Below are experts of layer 6 (counted from 0) of a mixture-of-experts language model. Rows are named gate (a neuron's input weights, with its number), up (a neuron's input weights, with its number) and show model dimensions 64-127. Each number is 128 + 32 x the weight over its row's rms, rounded and kept within 0 to 255. Numbers have three digits each.
Before each expert's rows: "gets" lists some tokens that make up at least twice as much of what it gets as of all text. This comes from a sample of Wikipedia text that the model never trained on. Tokens count by the router's weight.

# expert 18
gets: " (", " from", "born", "(", " [", "1"
gate0:091142145116147164148130118153133084158102128135112169138147150130115121154136100164166144163124104168110076073166133185146116111145155050102112149137155081159126145173059126133121112146095159
up0:071110145106085165113161116159117124093115102079133222155094181124110086134106082161132175147062079123103110120154101123157132133120127084140139158156125072100113150093107117121161124142058174
gate1:122164182157131120146134190153170115134167145092058091135084110102124082117071116143149160187096142125080178166122155096146140132136154089114155170144097089077069129128089123105128153104066132
up1:153222126077116147126138125145112102131161158117136126188103125121161123076120111106150082088120163128123113133108163166158148116120114088146138155140129158129078108132140169172083117054106141
gate2:085145090128088104050120131120089102124083151185081163133082123110040134137170093156122120132106182115112094096107159137132111098135150097151124065140134144103139118108106141094143166106102115
up2:131154173159071147121111128104125121109073127099108194164150135143134122176176099106121152156186102152062149155192160133110146104172048089166125194083147089100111201149090133109159127131123123
gate3:160174103160140114166101149098103126067195173124105134070106109107101150108122180149153108137071117112055103121121173172116105086144189113166078149144126038153131070088170096106136080141147081
up3:142147103134162163136154211110078108098127173163105134134081169117154133143174128069183117100072152179090109144168169178141124145133151126162120133146108128140120107068132080135171096158135127
gate4:132156157104121182116212089149114088125101160125125108154134119133088148139132092198087124039150115074077128113094081138103109095084121070171140107147122061148145162143141138121129193122136133
up4:154185084171138143164050152098139161118114121125158111128189134054163123088122158100141089156135069142201113133206165102162125133182157169083088148128165118087132102117071144154126132137106121

# expert 15
gets: "%", ")", " more", " km", " all", " m"
gate0:094150129127174152126106128083147130064118149080091138183133169131148110135131145128090116157139163122115110122128118161107138096124146121145146189121172109134119063153146135185068132140096154
up0:142111170166121141116156126141129115117089101141123147154133090047127091133081152160098134071093057131224088065147146083091052185129149144149126136155113172127107097123103153132132122126168132
gate1:185102119137106091111125149092109089079155061102096191122129136073137140139085123171147084127110137252104183134109143092132137144104181093097101120104064113154153136165085104140142083161061175
up1:148147119116217118134109166092117169132103126119121072141084058158158083161137100125119146182185168140187122141156127121100190099165127109165167085122137107120135148150077111088109161126090150
gate2:135109150116077127134130111095112095158154180130079091142072108157144108130153155098133085072080198126123124112140086082110107188131108142117059144103145140079159138124062171085123073131133101
up2:127120167147060139066125112107120125160148125163077168155101083142159094104165152152119047083120149143131134102140105057089137172125123150076077128107156110081154145129094169137144073153150125
gate3:156126112153138138123191133111142152121135099147103186121183158102103107134147087081190136173149160125106165121128153185097209088116129129087127090077124185121097118153145089234109146160159170
up3:147093141080160117103132138115062093087119124068159134144147113135095085121108180072148164162129165091078136116082077147113120157133201171094144108082139137184152107102180185163170053138160109
gate4:075157093102079133171142127119154130083138093128134149163162154095137189122088090104107104100154146125126145080125084117084180129095133140148101124086112140157114059203102114161164089154174139
up4:143124154176157173090111124132153142160170127148105120124167128141126124159240141135155130090133120172139077144164099129116106110139129146114118192157166073111125181139105158145135147133131125

# expert 25
gets: ".", " P", " L", " A", " T", " B"
gate0:155156081063129067144155093102199121099166083129122115106106113104104065116112140142137130131129133108150183128132142129110139090109177111122136107159117134112104126136190175147160171112112092
up0:119145155070142123093123126152155127180146049095146117115134131152108125128126136164118141103128104138121106169093123147074158106131086130116135120162167093159139202165127117111116139103165049
gate1:134084108170123089125125113133155147171102132154149127179154098158161098200162207128160175125108110104169103124116099171167056076118092165099178122158110096140168096111164135101057146124146118
up1:158115128089136180094122101144138095104118092074110100064127179079095169059109089097148072109160115143079161134150101128109195123138177113122105133132195109155110190170118087117167125144114106
gate2:147110112161081067167120129115113147072138127156136094171051070111194085113177159133073146127190154148096122129076166090180156156136092154162140174141110193125151122060142095129128132137092128
up2:165122072140125087151137100124080117091138124134068105132091051117162106119159163137122141103173160129085112134137137115175099133152120147173128158110086177118069148092133141129088127176126139
gate3:068143090089183105112144117145135101108152062102115101139093126100171112130092115141143125174139121129132094124202060099104108143138114179124148092087079173150104156140113163114131165142108137
up3:165171083119164139089233145162119116083138152117134144107123144107152156140157132100110132101101111146131148149093084192112102097163134130145016115151209108119141162145132097102119152156128101
gate4:134165094051132181118188078179110102147116135130088173103122127111156117141133137163149092104174157158098180106119160118157119134117151127133206107137157114100146106110127193089147127158111141
up4:120130095160130090073134134128100073108103088150154150108167110102114173121129132045171094136086116140106077074134128145129090069153107119160076140084170145175134122142130077156133149141137096

# expert 8
gets: " ", " \"", "_{", "°", " No", " '"
gate0:104043133103137185096121123189192102111162083085142099157151193151111107099131144081116137112140133125139150170093085122122174133130123167153145174142144192170165163103150103125094124120143139
up0:116183108190144115140141082090068137147108188160142131125149097106111118138114063174127106135140188143119144101110136155134167152116124118075089093145115104043133131154076155134135111119131102
gate1:106137115147149143078153100136161139175126144140152094143091201175072170182084107089123120138124083141147119153111133108140086080058177153115233097108160097103099098098133171141115057086091183
up1:136146180065178105106134060156160141136106169100124146113142154130143114143056150107178138146161085144123151109152117164133110069101118118126129074130116169128191086132107084100143093110126169
gate2:190155173095095127154142186139130125127114137096096143101080094171110104071161102149050096133111102135145143135092121164163111115129110061091124088189154137132166099167162103047187162143103135
up2:131118088151120127113097130182151157170112090167152136137105203114142157153142164151119149097087076063161186131151168105132170162104094160121162215143119124155058137174123108083085107173104102
gate3:130146155138104100097160159149165124125124151102152110197126088142181126176137133179150147140165142096164093162113108207150132154128156113146115119112103112090092192116141063128148102080088134
up3:151094128143118110103132137120199114148175133108145083131221167156161160169145137163127165173156129163138115093093135161116126116162145161158122094109117177171106168104155118130185134092165175
gate4:109144104151088112084137088192117143161148176196160116137116108153145119107144112169166153162143102146175165177083163118177095129120171123141168117127052132127083117127091090212104131123105168
up4:115141093109072127051139127163120149144164176128179120118132128144129123124134095135135145140132078157138203081061168135159138136141173086093103127143107121090093090112114097200108148135137159

# expert 30
gets: " 1", " 2", " 3", " 0", ".", " 4"
gate0:102128049161086090132153170114080147121085134185120142148137128099154136124121106106161080194079168098143139126133159055154121133145112166086151142200116134136130052084192130108089145108120096
up0:138124072155073134098167191143131153163135102123150107108128073113154113136076168153156140150110117115111110052079158103127135108139126103114179175126084122202149120162205122124110143084102218
gate1:104149141131145127182155151136153148140099113155099139120113094077140127125122172128133165109137115056090104131176088183039151142122072116092126122135103150166143101120177127199146079150120079
up1:113162074115097099194165146104187146131120177143106098121143146086122125105080146141071154138127174111114135119151105157101139147198136065126086086126098121121090118152162146197135095100105137
gate2:138116102074080121116173121125120136173144116153098108132135131091102096127083083130134102145095154131075182134145165113148110149127101103079128141140160137087106119110101066150201111147116112
up2:133137160122136144124090139121144113117132068123160098118176121083138162120142054121124152154094115113129053173126121099111142179166125118210104079138142131171144112119159161063029112160096101
gate3:132145095165079124134146161127158097158127164121088084114151131109050199114126149132106104067102131121153123122088118135085108082110139138092049119149098130074072096115150107095116121113149076
up3:147095176119177134155143145121085135143132115121168114135092114100151060137148138100134131139189157128084142146131166139187144205143177154160188120178154132161157148134109147156151100069068115
gate4:123134130118152206134126115112088131179152111121071079053091078114132158111099086159110083182169140114119165145125098167145134083140137164106048097085096113149120086118110108123102122096117109
up4:092151116152121064154101110132194177085102193166100193112148130162139117167156194057147157112123142157149103143128137112149128174113145089111183140154166186108114132138170169163160155132159153

# expert 14
gets: " is", " to", " was", " which", " are", " were"
gate0:141132127132120115133156137107195104130122196147174114146100166083153120115121082151139180142123093117145139164139104091096120156193116166096185146118107177133125110151126098118122080081139152
up0:045132164083185104097100161116130088166092118097173065102152115129118127135151115136096138132138156090096167102144127064117138155103139171075141125100122125189141154124136120133086087116173194
gate1:125078124172111096193072150080110112118110090092146167160123150158100139148184141178111176111149143109142103100134104122090127145127136126191136101110090150093066121140068127155115122089139119
up1:097120150093134169110172110158078131154122130111181158093108139072186143101060122137173090111129125092090159155096146124122144149094134154153106197115112121131176116131163113118176180179104135
gate2:110148116095105118070130134148096133115134135173125089124074055097177093096149114188135038147139196193096117114112167114125143111156170143131092087119166139157135127168057165133162129181151113
up2:102147087146109175126116114117147147100159090171099109178114146178110160129169129164114113126149135134103120108140105149095076118066116138127135146106143162121172141181083121112141122169134081
gate3:132145146128120124143115099112142129145183123141163142162153146058114151103125107112141152114115154074104072119172123171148080177080114130085112145136187070124118144099105157127067144085117120
up3:072125075109058057149117069094058134085119167100122059130145189095183155087120108084092111098148160178094121134198096111076161110155179103147109142158142105125123072107115122109115093098115070
gate4:147154124126100143111108125149206112180067164167177143158080143114151144136162126063093149103157179136168164111149093126133159130139093087139149166101208120116145129173110154168121143182076125
up4:134160103111156108109147132105181068122126121117108141141080140138122140078134168068102127111156184068156150107119145141158084107122051089189081085109145152168148092161122150130085146114067149

# expert 9
gets: " a", ":", " an", " one", " two", " A"
gate0:116172146094110071191089177094108119117140142129066096126168134084149189142124139107117138106147137205164128147117136115151117117145122115121149112070161088125120104157124144109118119138091191
up0:142136129095062166160125112118081187113097108079143028146126089093188115118121113155140150148143127125134107159083100107164139152179094151164170107095123164150114191152129134151130107113111084
gate1:130151170110113147180135139146134109145131114077148130184127096106148139123146126188057133142096112112111114158202118140186147199092145131156109177105147128129086126159111117108143077114107150
up1:124195043155066149148115087107122076088123135152149201126082153146157140103111149163093142140133119158074172132085104163099096110103132113118155086092075134136126052148095132147182157136141128
gate2:073122193149168092207091101142140094057113117111138092125089171098082115174110184185099172144117139132216195131102146129170138104117093087106147193206081106147155137124143155147113178137112132
up2:107128196141178129179116119162100107078109141127117136129088159115087084165150172159143162086091142086177169180132147096134138086114103094137153170175065117138146157138136156174133185161133158
gate3:142119125131151125136029121091118133124144161189140113091124170100145193158125125106047121095144133106207117123130148068103107156085110099096104141109106129129100121121135129107081143176140181
up3:182122037163108164099132085183146190138131120109131137105158147072134133125115129109181140161086083197079159212178157143167120077138105125059131126083143108110172144130123114145140116115101138
gate4:120080095107094061126139137163123075156132108114113104120087114135099173120105150042167157128127127182079130167136163133121066131091092101109086155142098175091149067110141099099075164089105154
up4:159125166129136156110098110152076141124155144096143175110124135142110082055137086135068094107112125096180134075126131124133164088115112123194196106188131113122175128133213104144182170156062107

# expert 4
gets: " in", " to", " on", " by", " at", " for"
gate0:124104109118142193084104167119157144113087131131101117116136137081184162121119124065103151122150130134148145118155159131082119075134145126142120098139116154129109145192117183052207145221133124
up0:120198177099154130128196075096056132125144141135136161102156158115079134126130088144128105137100164146113104123096101113165145145133114101103117133149173120167125136108122079175094128094094143
gate1:140154113138159130129126124057071100150113118077090143106117101113146053061136129167062083124139120136109107112157178106133139074152139095101108100156125096153138094082113178069116113091149178
up1:133126093065093079077171188116092126165071107101097127107141113158100159129207079093126150130098151114133146182172119170190162137116155089143107132167139179168145123116114126137127109159120138
gate2:166141138115159143148132160117161094073100097125126144136112108145120074147107070099225088111152077109091089193128137091125081101188133144107077036143119167123092148103168121120079182095152077
up2:144148226085173080151071081119147188110125085121113097098149146138062124143160157141159151125137104120148100132161163140120102120101105100145120159178145112123168097103121131088050138126126180
gate3:153116132096167106135112118096154128150080183117110146117155134157134116147089171146099145109145098165161127098169128127100107120119182108130093143076156083108173126080174140077114102142070171
up3:111122098135094166177104132136133128102142097141149136135128120127153115151133130085179096108132114108107137116101113150117117118099152131172096108102134056113090105115127113117185059099163121
gate4:145178149153136136095161103134190097168130138122091149143159101126182118138112089088150113120118084130150102086175156067069088151186107161093136120251077160121150119142158048109144116146121174
up4:108227147127079073144069103114101180110102059189145144106080128137146087167139105113153075065140076145151106113149108136041134094119145092103104155156130125104135144151134094151119165139125125